config.toml
hidden_size = 384
n_experts = 48
norm_place = "pre"
norm_eps = 1e-05
attn_scale = 0.0884
tie_word_embeddings = true
parallel_block = false
init_std_o = 0.0
init_std_up = 0.0334
beta2 = 0.98
warmup_steps = 383
decay_shape = "exp"
batch_tokens = 131072
doc_mask = true
Below are experts of layer 11 (counted from 0) of a mixture-of-experts language model. Rows are named router (the router's row for the expert), up (a neuron's input weights, with its number) and show model dimensions 256-383. Each number is 128 + 24 x the weight over its row's rms, rounded and kept within 0 to 255.
After each expert's rows: "gets" lists some tokens that make up at least twice as much of what it gets as of all text. This comes from a sample of Wikipedia text that the model never trained on. Tokens count by the router's weight.

# expert 23
router [106  96 124 120 114  98 132 112 130 128 153  99 123 120 106 143 120 148 143 135 121  89 119  93 115 140 146 124 128  69 163 100  85 112 123 149 118 146 125 145 175 131 122 149 110 125 118 135 141 108 124 172 108 109 144 138 124 154 112 111 162 164 142 131 137 100 137  92 139  91 143 112 161 112 165 129 111 159 112 126 148 160 111 141 104  99  68 143 127 161 121 156 164 152 124 123 141 161 122 157 136 138 126 165 125 163  93 149 120 127 151 134 137 100 172 167 132 100 121 169 136 109 205 127 114 131 153 125]
up0 [191 175 126 127 137  88  89 126 168 107 107 130  85 110 118 131 118 182 133 125 131 157 126 169 125 102 142 164 127 122 121 153 137 139 124 114 127 116 159 105 129  97 103 109 134 104 117  99 120 158 123 108 125 123 182 127 138 117 152 140 160 119  94 140 134 164 138 108 127 150 142 158 147 139 102 135  95 170 112 131 122  99  91 124 122 126 136  65 116 114 114  88 135  94 128 105 104 135 132 161 160 126 142 120 135 120 123 154 109 116 159 128 161  91 157  94 139 109 162 121 160 124 124  95 146 140 100 137]
up1 [113 141 114 143 125 126 109 147 130 167 131 148 131 175 121  98  95 152  99  88 149 113  78 135 108 120 122 144 104 156 134 125 133 136 130 145 168 146 164  91  81 122 116  80 102 103 176 114  75 136 107 113 191 114 127 127 116 134 175 114  92  99 119 112 137 131 161 124 193 136  92 135 106 105 105 116  83 125 151 151 138  94 143 105 109 115 122 137 166 131 125 125 173  99 169 167  77 101 106 142 129 104  90 110 139 141 131 143 113 176 113 112 143 129 112 144 118 143 145 128 135 120 127 117 120 126 117 124]
up2 [123  69 104  95 151 123 112  95 142 117 105 154 154 122 108 154 111 132 193 148 127  93  67 146 140 148 133 120  95 141 173 151 149 119  88 130 134 108 147 142 129 120 136 130 118 105 144 134 116 146 156 126 140 160 127 129 159 153  97  99 122 145 130 148 107  74 149 138 150 137 121 108 113 129  96  91 172 142 134 143 157 126 131 144 121 119 147 128 140 143 123 135 151  62 164  90 112 133 159 166  85 137 158 163 190 139 117 136 141 141 128 133 133 129 113 103 119 119  81 133 120 138 135 152  94 132 148 149]
gets: " |", " St", ".", " New", ")", ":"

# expert 14
router [148 115 121 162 109 121 114 125 127 126 135 114 141 149 124 122 118 107  99 125 135 147 119 146 125 128 125  71 159 162 134 133 152 100 121 156 132 142 152 118 109 135 189 129 177 111 183  56 149 118 115 144 110 129 118 142 170 111 135 134 107 136 134 138 118  97 148 142 142 127 103  76 161 107  96  87 116 145  84 156 108  91 120 124 167 177 142 101 132  96 168 106 125 117 103 121 185 120 148 156 102 121 147 130 117  96 134 159 122 155 141 139 115 149 111 196 117 124 135 154 145 114 161 136 108 105 125 120]
up0 [ 94 133 132 110 159 104 140 152 132 113 133 102 126 121  83 129 122 132 144 112 125 122 107 137 110 128 153 128 144 160 113  99 117 102 135 161 139 157 126 137 102 107 130 101 121 140 117 163 128 118 105  95 123 124 126 127 118  96  93  61 110 138 146 101 117 150 143 160 141 140 115 122 109 144 156  93 146  77 146 114 134 122 134 154 103 109 105 124 172 102 118 102 151 107 132 133  71 149 122 142 150 139 109 124  98 120 131 118 126 159 139  93 162  89 148 126 151 106 136  86 135 119 119 122 151  91 100 123]
up1 [150 150 114 126 152  83 148  96 129 166 134 133 139 145 148  96 142 137 113 135 129  57 145 131 137 106  96 156 125 134 146  98  85 130 135 152 100 132  89  85 134 138 113 119 106 143  78 108 151 131 131 103 142 126 146 146 116 144 119 138 135 114  80 121 191 164  82 122 110 153 143 112 108 132 118  89 131 109 132 122 104 125 124 106  90 103 129 147 138 102 124 138 165 124 145 118 132 140 110 115 157 140 122 117 134 137  94 114 138 131 117 113 121 119 105 127  94 136 146 164 155  91 135 150  84 124 115 138]
up2 [112  97 133 135 126 164 127 129 132 105 150 144 145 123 179 150 154 169 126 137 156  98 147 119 131 134 155 106 145  99 117 109 119 103 148 131 116 138  89 138  78 138 106  68 125 133 113 122 145  86 161  98 105 140 117 147 113  98 139 107 148 131 141 115 112 158 156 170 136 150 199 118 117  96 136 130 146 140 128  98 132  94 137 107 162 131 113  63 100 135 151  81 132 127 171 104  65 100 156 171 131 137 110 120 149 153 160 185 143 148 113 122 119 141 138 127 129 105 119 126 111 112 107 135 119 137 143 133]
gets: " the", ",", ".", " and", " a", ")"

# expert 20
router [125 109 139 114 130 129 129 150 136 136  96 104 155 138 129 123 143 156 152 114 141 138 128 139 153 135 116 121 170 112  89 105 109 110 120 145 133 124 149 148 106 138 130 138 159 171 108 130 123 118 105 147 110 125 159 154 153 134  99 121 130 166 127  87 106 182 115 134 110 129 141 134 109 110 160 151 145 116 160 131 108 142  95 165 131  93 136 125 132 150 116  79 155  99 106 126 135 124 116 174 134 152 122 138 131 109 129 159  72 136 150 109 127 111 109 128 105 142 127 122 138 135 112 125 133 151 130 102]
up0 [149 158 121 113 133 113 118 139 126 117 137 157 145  65 128 129 144 121 148 118 131 119 126 135  94 127 138 142 120  97 168 119 123 106 160 136 142 140 105 109 125  80 125 130 129 150 147 109 155 114  78 123  88 115 184 145 148 132 152 150 147 134 115 145 110 101 167 140 150 127 129 180 145  91 139 134 102 107 107 155 121 123 122  94 117 112 139 121 154 126 151 155 130 124 125 155 125 130 118 115 115  85 111 138  95 110 136 138 106 153 107 173 141 132 103 116 136 150 127 125 101 131  94 118 140 120 104 153]
up1 [102 115  79 110 125 133 144 133  82 117 131 167 140 141 106 139 132 146 128 132 134 120 110 148 127 145 101 110 117 155 112 137 163 128 147 133 118 133 108 117 118 182 149 124 171 107 187 146 167 132 144 120 151 108 108  55 124 127 173 110  95 101 109 130 160 134 115  50 129 142 103 152 134 100 117  90 151 113 119 105 174 123 126 141 135  95 161 141 103 158 158  78 125 130 102 140 117 157 131 102 133 131 113 152 143 136 120 132 153 138 149 144  61 131 136 166 105 135 122 123  40 152 117 139 122 140 136 120]
up2 [114 185 166 161 139 137 115 126 138 141 130 118 127  86 123 140  95  41 134 130 124 151 165 106 100 125 113 130 144 117 130 129 139 153 167 133 155 164 106 125 127 136 112 112 159 106 144 128 123  84 124 147 127 131  90 138 130  96 135 129  95 148 115 140 125 132 119 109 149 115 100 158 111 161 121  85 146 130 125 128 113 112 101 132 147 171 120 123 143 193 146 127  87 131 208 126 138 159 128  82 133 156  86 111 135 103 112 154 108 138 120  85 139 113 146 144 111 145 143 141 120 126 129 102 122 126 118 167]
gets: "-", "==", "|", "\n", "===", " "

# expert 2
router [109 128 110 157 155 100 167 126 126 153  92 122 133 147 131 119 132 123 138 110 101  86 140 137 136 145 154 133 154 104 123 134 107  96 138 153 138 128 146 125 115 124 138 148 121 131 145 157  83 118 115 131 148 121 120 122 173  69 122  98 115  83 152 126 135 106 140  87 132 118 130  72 126 142 103 123 121 166 104  72 133 151 136 167 183 130 138 104  86 102 136 129 134 115 124  91 118 146 107 136 128  86 125 114 155 120 113 156  79 132 127 119 101 127 148 127 153 140 119 142  99 151 129 135  82 120 131 105]
up0 [ 93 101 130  92 141 133 155 148 114 131 115 138 109 128 127  78 122 157 119 121 126 135  70 136 125 137  97 149 128 110 126  94 115 159 115 140 108 120 155 116 136 140 107 114 140 156 171  99 151  58 161 125 129  85 126  92 131 135  67 127 138 130 162 118 139 116 109 119 121 102  88 152 115 146 137  91 121 146 184 131 153 118 134  90 104 116  87  91 127 142 141 135 116  63  94 121 170 103 163 137 133 118 104 175 149 173 171 152 142 146 157 177 109 151 129  88 139 129 112 128 113 110 124 152 135 148 137 123]
up1 [137 147  96 110 150 165 119 140 107 109 158 149 145 140 150 124 150  95  87  85 120 166 155 128 108 106 109 140 109 103 152 100 110 119 141 139 138 126 163 109  96 120  92  94 124 124 127 122 118 130 137 108 140 144 112 134 114 142  98 143 116 128 126 141 100 162 134  90  76  78 161 134 143 160 152 160 122 123 137 145 174 145 115  92 133 153  70 163 132 162  91 119 114 189 126 108 122 122 124 108  91 136 126 104 120 118 156 141 137 167 115 116 135 131 137 127  93 146 160 139 136  79 118 143 105 164 151 139]
up2 [178 130 145 124 120 154 154 149  93 111 137 146 125  80 110 118 146 131  67 132 111 118 126 169 114 111  67 152 127 115 122 177 129 137 118 110 143 122 123 112 151  67  60 117  73 135 123 142 101 121 165 136  94 123 148 136 136  68 131 141 125 124 101 147 139 116 115 108 126 126 146 153 113 128 144 129 113  88 158 108 139 159 132 101 120  76 135 153 124 212 116 125 114 125 106  71 145  93 116 106 132 150 102 117 101 126  98 152 102 141 160 118  68 115 116 170 130 122  95 142 107 148  99 144 126 139 132 119]
gets: "\n", " (", " \"", "S", "(", "I"

# expert 42
router [140  95  96  95 135 151 110  89 108 125 152 111 129 146  76 124 129 173 154 114 143 156 119  98 139 101 103 103 117 140 109 122 147  84  95 123 130 140 129 145 146 111 168 116 146 118 114  78 114 119 125 149  89 130 147  96  86 133 129  99 129 123 155 160 150  94 134 139 139 120 131 108 158 114  77 111  86 134 114 130 117 109 156 118 111 151 179 140 139  98 117 107  83  99 138  97 153  96 116 159 105 114  75 133 124  84 150 149 122 127 114 156 120 122 124 117  97 187 176 149 151 137 100 164  92 134  95 132]
up0 [153 143 144 119 120 160 140 128 138 128 125  86 118 144 151  96 136 140 133 100 121  93 166  89 109  93 152 135 113 135 174 135 107  52 110 100 134 106  98 147 148 103 116 168 144 123 181 103 120 134 150 112 150 183 136 167 130 144 107 130 108  98  92 137  89 100 160 109 147 129  89 115 108 138 147 142 146  76 143 133 145 108 140 153 155 190 118  99 142 106 136 126 127 142 167 146 135 125 110 126 117  90 130 124 139 140  88 111 111 173 142  66 116 123 129 174 118  89 161  94 129 119 118 124 159  89 174  89]
up1 [159 139 126 120 195 114 137 128 146 136 145 157 175 136  87 132 131 106 136 173  86 109 153 161 155 121 142 135 129  72 156 109 116 138 135 109 138 108 135 131 107 139 124 133 115 116 100 161 166 157 124  72 135 141 149 120 160  99 111 137 136 133 144 108  94 100  89 109 129 163 132 146 111 129 140 146 146 152 150 134 155 142 156 101 146  89 108 102 136 121 101 116 126 132 130  96 140 152 136 124 118 113  88  92 150 126 165 105 100 123 110  68 114 129 126 125  94 128 149 180 144 146 155 127  96 155 111 140]
up2 [119 103 110 133  75 144 141 105 130 149 118 156  93 141 117 104 103 149 104 101 129 103 156 144 115  93  76 138 125 161 169 111 108 137  87 121 121 124 179 130 132 129  97  99 107 154 144 110 150 127 135 125 128 121 118 131 118 123 109 152 139 141 123 133  98 183 121 100 130 161 119 114 101 134 174  69 105 149 129 115 121 123 111 130 117 100 134 170 169 182 146 121 114 157 133 155 125 169 112 111 137 142 148  87 131 116 139 120 141 132  91 150 167 132 113 158  88 148  84 175 166 107 163 126  98 154 153 179]
gets: " a", " to", " the", " with", " was", " of"

# expert 36
router [160 141 116 143  76 133 138 154 112 118 134 128 167 118 120 126 138 143 108 137 132 135  89 127 133  60 127 133 118 169 151 128 111 133 148 112 133 114 122 127 132 142 118 110 112 114 141 154 152 106 123 147 113  95 147  81 132 108 157 112 119 100 124 138 104 144 168 108 152 142 118 179 102 113 170 112  68 109 162 133 140  83 147 152  91 131 113 132  96 114 146 150 142 100 148  92 117 131  93 114 114 134 135 126 159 101 151 103 166 122 104 185 111 127 144 146 125 157 144 145 127 126 141 116  93 144 103 130]
up0 [165 122 136 116 183 158 156 142 111 127 135 154 129 123 119 140 102 121 135 157 117 118 169  97 107 129 130 145 142 124  78 163 103 112 106 179 154 109 167  78 171 170 151 117 148 128 136 113 146 180 131 125 150 119  94 100 170 124 125 120 125 116 113 170 131 112 126 105 125 131  71 108 132  96 124 134  83 149 121 155 145 119 136 157 112 139  95  83 139 102 146 122 103 119 110 179 167  96 128 154 140  92 159 129 113 132 122 111 108 127 103 142 115 144 131 168 107  94 156 128 139 153 146 126 119 106 157 183]
up1 [148 112 108 133 137 145 134 176 119 161 139 121 109 148 124 145 123 155 125 140 153 128 131 112 127 113 122 149  86 143 131 121 117 134 145 105  98 135 123 181 112 168 125 123 137  98  97 147 114 171 101 144 129 140 132 152 103 116 137 130 130  90 125 124 163 149 149 111 135 163 151 136 160 107  94 118 118 109 101 117  91 138 122 137  96 167 102 125 132  86 162 109 109 139  69 131 127 117 133 160  90 127 125 132 145 131 126 102 133 165  92  87  97 131  82 106  94 132  63 158 152 150 117 144 127 174  96 141]
up2 [108 126  98 118  93 140 121 154 116 135 116 126 165 118 138 105 141 156 181 112 174 113 173 120 128 122 109 135  97 154 163 121 158 159  77 110 124  87 170 136 121 134 108 124  95 111 125 127 118 118 165  99 128 144 132 165 110 111  98 121 115 105 107 135 127 126 107 113 127 142 147 156  97 104 137 154 120 108 123 139 105 112 119  86 106 107 110 113 123  63 123 112 153 151 139 125 125 116 134 126 117 101 128 154 177 120 142 145  90 131 140 153 141  91 164 132 104 105 124 139 137 178 103 119 141 114  74 129]
gets: "\n", " ", "–", " All", " +", " −"

# expert 44
router [110 136 122 128  88 117 122 102 114 122 149  99 140 136 122 127  88 145 130 122 134 124 130 119 134 126 151 168 132 144 118 102  96  46 131 135 105 117 122 160 124 179 140 154 146 109 171 151 134 146 170 152  94 119 167 121 114 150 104 120 132 125 128 157 106 105 123  85  95 114 128  78 131 173 126 131 164  83 124  73  87 151 141 152 122 104 133 126 125 108 151 130 114 111 122 131  97 100 129 164 155  95 132 136 131  73 102 101  97 128 165  82 115 150 146 167 123 129  99 104 132 139 108 128 119 136 123 124]
up0 [106 120 117  98 117 101 136 124  89 138 130 150 126 116 121 120 110 119 140 120 134 130 116 133  79  99  97 136 145 107 126 107 133 146 188 136  80 112 107 140 104 127  87  87 138 137 128 119 103  83 131 144 141 163 137 134 121 110 104 101 113 135 131 136  99 145 110 125 143 136 163 150 147 117 154 135 126 130 115 138 194 118 144 119 115 108 150 158 105 120  93 122 133 141 145 146 115 136 102  92 105 162 148 162  96 121 117 126 122 143 157 128 126 161  98 150 161 143 139 135  83  78 142 117 135 116 121 131]
up1 [132 100  66 122 114  98 169 129 128 151 124 154 172  78 110 136 119 110 189 155 150 174 115 110 173 116 151 138 110  88 137 103 152  94 113 140 142  93 124 124 118 101 131  89 127 126 100 125  99 135 147 103  91 138 142 146 114 138 102 143 109 115  82 127  93 170 147 140 117 118 121 157 192 124 134 153 146 144 145 138 146 168 124 156 128 127 130 111 118 104 100  95 152 104 154 158 120 123 113  88 113 117 100 106 135  76 135 109 108 132 123  84 143 125  96  89 147 150 145 175 168 148 103 148 121 110 113 131]
up2 [147 159 137 125 118 118 182 115 138  75 123 134 134  97 118 101 153 103 157 124 149 167 129  96 127 136 126 132 156  83 104  97 146 127  88 136 163 105 151  98 112 114 126 107 158 109 131 139 115  70 147 126 137 145  91 123 110 125 148 134 132 109 110 144  98  79 130 152  41  97 124 154 180 140 107  82 101 129 131 137 148  81 123 154 149 110 145 122 129 113 132  79 130 119 176 121  90 157 107 120 136  95 167 120 160 112 134 114 125 149 127 112  91 115 118  97 149 135 172 158  96  81  95 124 147 123 104 158]
gets: " (", "\n", " ", " is", " Location", " Coordinates"

# expert 12
router [136 129 156 116 151  88 139 167  91  80 107  74  90 187 176 119 125  97 153 117 140 141 128 127 126 103  71 166 144 107 144 155 110 127 107 127 106 138 165 114 142 151 100 164 114 115 123 142 116 130 111 169 106 158 105 125 131 125 150 119 153 118 144 133  95 150 153 145 105 113 159 167 143 128 132 154 142  96  92 158 114 105 124 107 176 137 156 127 118 139 110 108 152 168 140 122 125 121 112 122 123 119 116 125 126  92 128 145 135 156 134 109 119 138 130 132 109 119 132 115  85 113 135 165 167 132 130 157]
up0 [136 143 112 106  75 110 178 126 159 116 152 135 167 102 134 140 118 101 122 116  96 126 125 117 126 130 107 151 142 113 152 142 109 102 100 120 127 157 155  97 134 103 126 108 108 132 117 123 167 127 148 138 153 121 166 114 159  68  90 111 129 118 109 147  89 107 106 103 146 162 137 153 122 125 150  97 151 128 103  85 133 111 183 140 104 109 140 160 131 147 102 142 117 105 131 126 114 114 155 167 118 155 127  94 124 104 109 134 125 156 154 117 133 138  78 134 119 116 156 105 144 132 138 139 119 173  95 145]
up1 [ 89 130 157 117 124 137 131  95 126 140 174 142 137  96 148 157 102 172 154 112 134 151  76 103 132 101 146 136 124 146 131 154 102 143 164 153 145  60 158 116  75 126 102  89 122 112 114 124 125 144 137  78 158 141 151 100 111 125  97 120 110 104 126 119 172 135 141 151 104 166 143  87 134 130 103 133 111 136 148 127 163 160  88  94 120 150 131 116 116 121 136 120 128 136  82 156 134 136 145 158 147 121 164 159 124 141 138 129 137 127 106 195 126 191 134 160 100 147 145 118 138 116  65 130 139 136  72 160]
up2 [124 142  91 110 103 107 191 112 145 169 168 119 121  75 118 145 111 146 122 150 111 131  88 141 128 122 163 170 152 100 125 115  93 124 130 130  98 167 127 106 177 164 154 105 103 123 117 107 161 102 135 102 112 126 135 122 139 163 131 126 139 119 116 118 122  93 133 147 166 157 112 123 163 112 112 129  99 157 112 144 142 165 144  92 120 134  88 156  91  94 115 119 127 108 103  91 138 149 143 119 152 130 139 106 149 150 157 116 103  87 114 135 151 125 115 104 162 125 137 128 121 146 171 101 158  98 162 104]
gets: "1", "-", "–", " ", "/", " ("

# expert 5
router [ 96 133 106 118 173 145 141 124 111 139 177 141 143 111 127 147 139 161 143 113  91 166  93 142 135 110 103 103 116  87 164 132 177 127 120 129 169 118 129 167 108 129 143 133 131 121 119  71 102 119 120 180  78 132 109 131 130  94 125  89 125 123 110 160 138 112 179 151 126 133 162 163 167 119 131 131 114 126 140 159 116  87 136 127 138 134 145 117 146 117 155 132 171  99 103 101 123  89 133 163 101 163  91 132 150 141 116 145 145 140 116 108  82 146 151 138 138 142 115 111 120 128 109  85 106 126 157 143]
up0 [168  88 129 120 141 115 181 112 149  81 128 142 176 133  83 196 156 115 141 138 127 150 127  99 129 106  87 155  84 119 100  96 113 127 139 159 134 169 145 150 100 115 120 114 137 187 141 105 130 135 153 112  97 127 152 134 123 103 118 144  86 130 123 150 134  82 117 119 148 150 153 104 112 115 141 109 132  83 123 101 122 159 125 111 110 116 127 136 154 164 125  90 115 133 179  81 136 152 125 116 131 150 109 148 157 119 169  90 102  90 105 108 129 134 112 107 114 137 174 129 128 121 125 127 109 141 139 138]
up1 [108 131 110 130 100 100 172 154  87 161 164 137 105  84 160 117 130 144 148 149 163 109 122 145  91 123 144 137 132 117 143 161 131 144 103 131 146 145 119 128 107 129 146 154 125 125 136 116 114  91 128 138 119 152 166 144 132 110 136 115 139 111 107 104 137 139 105 139 132 152 116 148 123 138 126 146 125 116 140 122 171 165 131 106 152 121 102 120 105 131  99 120 141  77 133 164 111 147 140 115 137  95 100 141 150 136 123 146 177 127 131  97  97 144 145 103 127 109 120 119  94 122 158 149 162 117 148 128]
up2 [138 103 107 116 137 134 167  99  92 140 152 131 114 126 114 161 145 119 137 159 124 108 137 133 104  92 109 122 121 137 131 108 154 123 118 126 107 132 132  89 141 123 108 152 120 124 153 120 100 137 110 138 125 115 128 141 108 159 110  85 109 109 147 145 152 114 100 120 142  68  70 118 131 149 135 148 141 120 158 114 137 102 134 132 144 141  94  80 168 142 122 149 139 119 151 115 172 144 134 106 112 154 111 134 119 142 170 134 116 129 124 135 103 117 123 109 149 156 106 138  84  98 151 128 131 133 157 161]
gets: " in", " of", " |", "-", ":", ","

# expert 26
router [170 120 136 125  70 123 127  93 108 102 155 139 135 168 135 105 140 119 122 121 143 156 120  84 158  95 139 125 151 121 115 152 127  94 127 106 138 137 118 135 128 131 171 146 117 103 122  58 100 111 153 149 132  98 154 107  98 126 122 133 143 126 133 149 129 140 143 140 117 102 159  73 110 131 136 128 155 131  88 126  73 153 132 138 141 147 159 126 135 114 128  94 109 109 108 149 154 105 130 170 135 133 112 101 119 187 146 130 161 149 123 114 133 143 110 104 146 152 133 121 170 122 127 184 115  91 135  99]
up0 [114 140  97 113 140 114 121 148 180 181 134 168  90 176 109 122 144 101 138 131 121 108 132 134 170 127 111 138 141 117 189 111 125 140 128 135 111 141 156 116 149 156 141 139 131 132 124 163 158 121 136 101 122 103 103 121 122 120 161 129 129  84 137  94 120 111  97 140 148 118 159 145 145 177 145 121 130 143 110 154 128 110 145 102 113 153 145 165 137 134 128 106 143 157  99 112 116 134 114 127  82 142 121 128  82 125 108 144 164 124 100  90 140 142  96 117 158 143 147 170 118 157 154 133 116 152  81 110]
up1 [ 99 135 101 144 149 116 100 107 164 160  84 105 128  95  89 129 165 146  84 139 107 115 102 166  88 112 162 106 124 136 107 108 122 124 124 131 160 114 130 139 122 111 120 129 128 113 143  98 125 135 160 149 137 145 124 132 100 120 138 149 127 174 118 110 105 102 131  87  99 154 106 140 132 161 141  90  95 110 130 158 121 135 135 137 118 102 146 118 181 101 119 124 129 158 115  85 106 137 154 127 127 152 121 102  96 143 121  90 115 132 127 113 107 119 138 138 129 115  58 138 137 143 101 110 161 142 151 125]
up2 [133 102 173  70 131 135 165  85 127 132 119 105 148 130 106 131 143 144 145 133  87 116 132 153 167 128 119 129 111 127 167 139 109 126 113 158 136 115 156 167 138 141 134 114 133 181 145 124 103 121 141  92 113 137 129 109 109 103 128 130 100 135 134 153 135  92 114 130 138 149 111 119 158  79 116 121 104 142 117 134 129 113 149 113 133 120 119 131 124 168 162 128 121 172 147 126 147 113 138 137 108  86 136 143 153 117  84  87 136 151 112 176 145 106 124 125  86 131 115 136 123 148 149 122 138 154 164 107]
gets: " a", " an", " /", " more", " as", " of"

# expert 25
router [136 139 156 160  63  92 159 128 160 135 100 153 133 158 110 143 112 126  94 117  90 126 154 119 105 148 129 143 146 128 137 132 104  76 135 123 101 120 102 131 139 113 130 138 152 147 136 137 132 160 123 152 141  90 207 103 145 110 143 147 124 147 135 133  74 129 178 120 132 132 132 144 147 137 127  87 124  66 107 167 134  87 129 134 144 167  90 120 106 103 124 125 134  88 134  93 144 166 127 158 177 133 144 115 122 135 142  94  83  74 137 142 146 182  98 105 123 106  76 139 115 159 133 168 108 116 149 124]
up0 [126 138 159  90 173 121 129 140 113 148 110 138 105 151 125 109 148 119 163 137 128 162 100 134 120 126 115 113 156 126 107 141 104 117 120 133 126 191 170  92 120 142 117 135 129 135 135 145  69 150 146 129 134 127  92 113  79 126  91 134 131 175 154 108 185 104 142 138 149 143 112 127 141 132 130  98 137 139 155 111 143 121 121 152  83 119 157 127 144 123  94 129  98 151 102 107 105  78  97  80  74 143 145 101 153 145 124 128 137 167 132 103 145 173 103 152 145 123  88 138  78  73 118 118 117 135 169  99]
up1 [114 125 109 107 116 124 137 145 145 125 109 118 168  65 123 113 132 136 157 137 145 158 107 146 133 101  88 122 132 150 109 156 141 151 142 111 118 129 162 138 166 179  80 122 145  79 139 113 104 101 144  94 139 111 123 118 122 143 136  49 156 107  96 101 133 166 139 125 147 166 181 122 122 108 174 120 121 154 163 116 105  86  86 140 144 123 126 144 142 116 132  91  95 101 148 160 126 151 174 165 161 136 115 134 129 141 170 113 110 116  46 139  96 101 115 127 113 142 153 122 131 163  54 127  88 133 126 127]
up2 [165 151 127 138 149 127 125 124 117 124 161 124  93 155  53 124 191 122 146 109 107 144 131 112 153  95  94 124 117  93 130 176 119 120 156 161  79 147 141 101 143 155 141 134 145 111 173 114 161 142 108 120 134 119 128 119 108 152 167 130 119 117 116 138 135 121 125 118 120 103  87 132 122 117 143 161 127 149 126 100 154  92  96  95 128 108 132 100 124 150 136 114 110 174 135 146 166 114 102  93 181 108 140 119 101 135 150 121 112 147 129 112 104  97 113 152 101  89 133 104 110 139 117 124 106 154 167 134]
gets: " ", ":", "2", "°", "′", "3"

# expert 22
router [120 183 149 177  61 118 127 195 117 134 122 110  97  95 166 105 159  98 111 135 107  98 118 131 115 144  83 176 181 137 126 111 151 151 153 122 131 118 132 129 154 154  97 129  99 100 111 116 139 139 125 121 151  88 152  98 161  89 123 109 117 116 161 118  78 126 141 147 114 119 145 154 138 100 135  81 112 106 125 118 131 103 128 105 118  85 103 154 130 151 118 132 127 107 140 135 112 152 127 160 108 162 120 139 133 136 147 107 110 137 124  83 154  94 115 133 163 120 153 127 114 163 140 134 155 107 136 122]
up0 [160 144 136  78 138 123 121 128 135 131 117 103 108 112 146 114 186 137 136 128 148 131  86 134 147 132 142 144 129 139 120 122 127 131 137 121 102 143 126 140 162 132 103  93 135 137 154 121  83 121  86  88 161 191 118  92  97 146  98  95 143 174 133 115 117 117 131 143  98 171  79 121 149 173 141 143 120 174 153  97 130  84 122 129 163  65  87 123 166 155 157 152  93 168 134 149 139 129 106 140 117 132  84 129 128 190 181 121 153 135  92 120 143  86  74 124 126 120  78 128 119 122 146 101 122 136 125 129]
up1 [105 160 139 105 129 153 130  88 127 127 157 134  98 122 144 125 176 130 114 127 110 128  88 130 143 114  73 130 127 111 147 155 157 101 133  97 110  95  64 166 159 156 158 110 128 133 150 104 139 119 125 187 145 139 124 118 145 143 164 131 118 111 143 126 154 153 154 127 114 155 151 113 109 188 162 132  81 182 135 164 129  82 141 101 132 123 103 141 115 130 127 132 149 101 130 128 134 200  92  94 100 129 136 109 151 136 122 130 133 125 156 102 125 111 116 145 145 108 118 125 138 108 106  86 114 106 122  94]
up2 [136 126 126 111 122 117 106 131 108 120 131 121 116 137 144 148 138 151 174 133 125 125 125 158 132 172 121 129 119 167 163 165 154 140  99 126 113 111 121 123 105 141 133 172 109  98 136 113  98 108 143 127  95 131 117 122 128 110  90 108 137 138 113 107 154  89 176 134 117 131  99 133 115 122 120 168 134 142 127 127  89 144 131 139 139 111 135 160 164  79  90 103 129 154 121 100 125 103 105  79 149 117 107 116 128 128 134 150 132 115 136 137  98 130 141 139 123  92 143 135 123 140 120 149 103 128 108 124]
gets: " ", "1", ".", "2", "3", "5"

# expert 28
router [113 151 120 156  93 163 130 154 154 139 114 100  99 101 115  63  64 144 143 125  79 115 111 141  98 145 148 163 126 141 109 102 107 176 142 147 102 163 164 100  95 152 127  82 131 110 139 134 139 139 110 113 151  77 152  95 126 134 145 126  98 132 147 125 107  94 147 127 106 123 139 145 158 144  75 141 123 143 135 170 135 143 127  91 163 153 124 142 134 156  97 156  56  84 122  85 149 127 133 150 147 159 122 124 133 115 165 196 151 110 107 163 159 131  91  99 121 157 116 147 150 140 163 151 164 111 105 157]
up0 [142 125 111 147 134 121  80 175 155 132 133 118 149 102 146 114 145 190 134 110 136  89 108  95 156 149 161 152 127 108 150  78  98 116 103 100 120 139 120 128 129 133 127 146 140 118 133 106 153 171 122 148 107 101 137 135  69 133 121 142 181 176 135 136 136 122  66 136 156 125 137  97  98 161 130 112 171 129 127 101 140 135 139 100 105  90 114 134 144 134  88 115 158 146 100 125 111 152 110  94 174 104 161 113 100 177 133 128 163 108 167 116 103 103 109 112 120 127 161 100 117 106 123 100 111 164 112 156]
up1 [119 112 122  61 105 145 100 147 138 137 148 110 113 135 126 134 124  97 152  88 171 126 119 108 131 121 126 130 149 105 129 131 121 142 134 163 115 100 106 107 127 104 113 115 132 107 137 123 160 148 206 134 144 104 127 166 127 109 105 148 125 193 135 175 126 162 121 168 153 118 148  92 113 110 156 140 122 113 104 125 105 135  96 116  57 126  88 118 125 111 109 130 181 151  94 145 146 140 127 119  87 144  93 157 142 132 131 156 124 138 168 114 131 147 141  99  86 172 105  71 130 136  96 129 122 115 132 149]
up2 [134 146 103 130 150 106 142 154 125  65 180 131 123 137 116 139 113 132 116 134 161 119 171 126 121  96 147 154 117 139 116 148 150 104 131 131 112 140 170 122 160 125 108 126  89 158  96 124 148 138 121 107  90 145 138 129 111 126 127 140 172  50 139 141  82 135 104 138 172 134 102 154 108 128 116 150 136 103 104 135 122 169 139 123 123 163 147  96 163 130 173  87 159 132 121 113 128 113 143 102 149  95 123 111 176 128 151 124 137 107 100 146 116 162 110 141 124 107 125 161 155 108 136 144 130 136 136 146]
gets: "0", "2", "1", "5", "9", "3"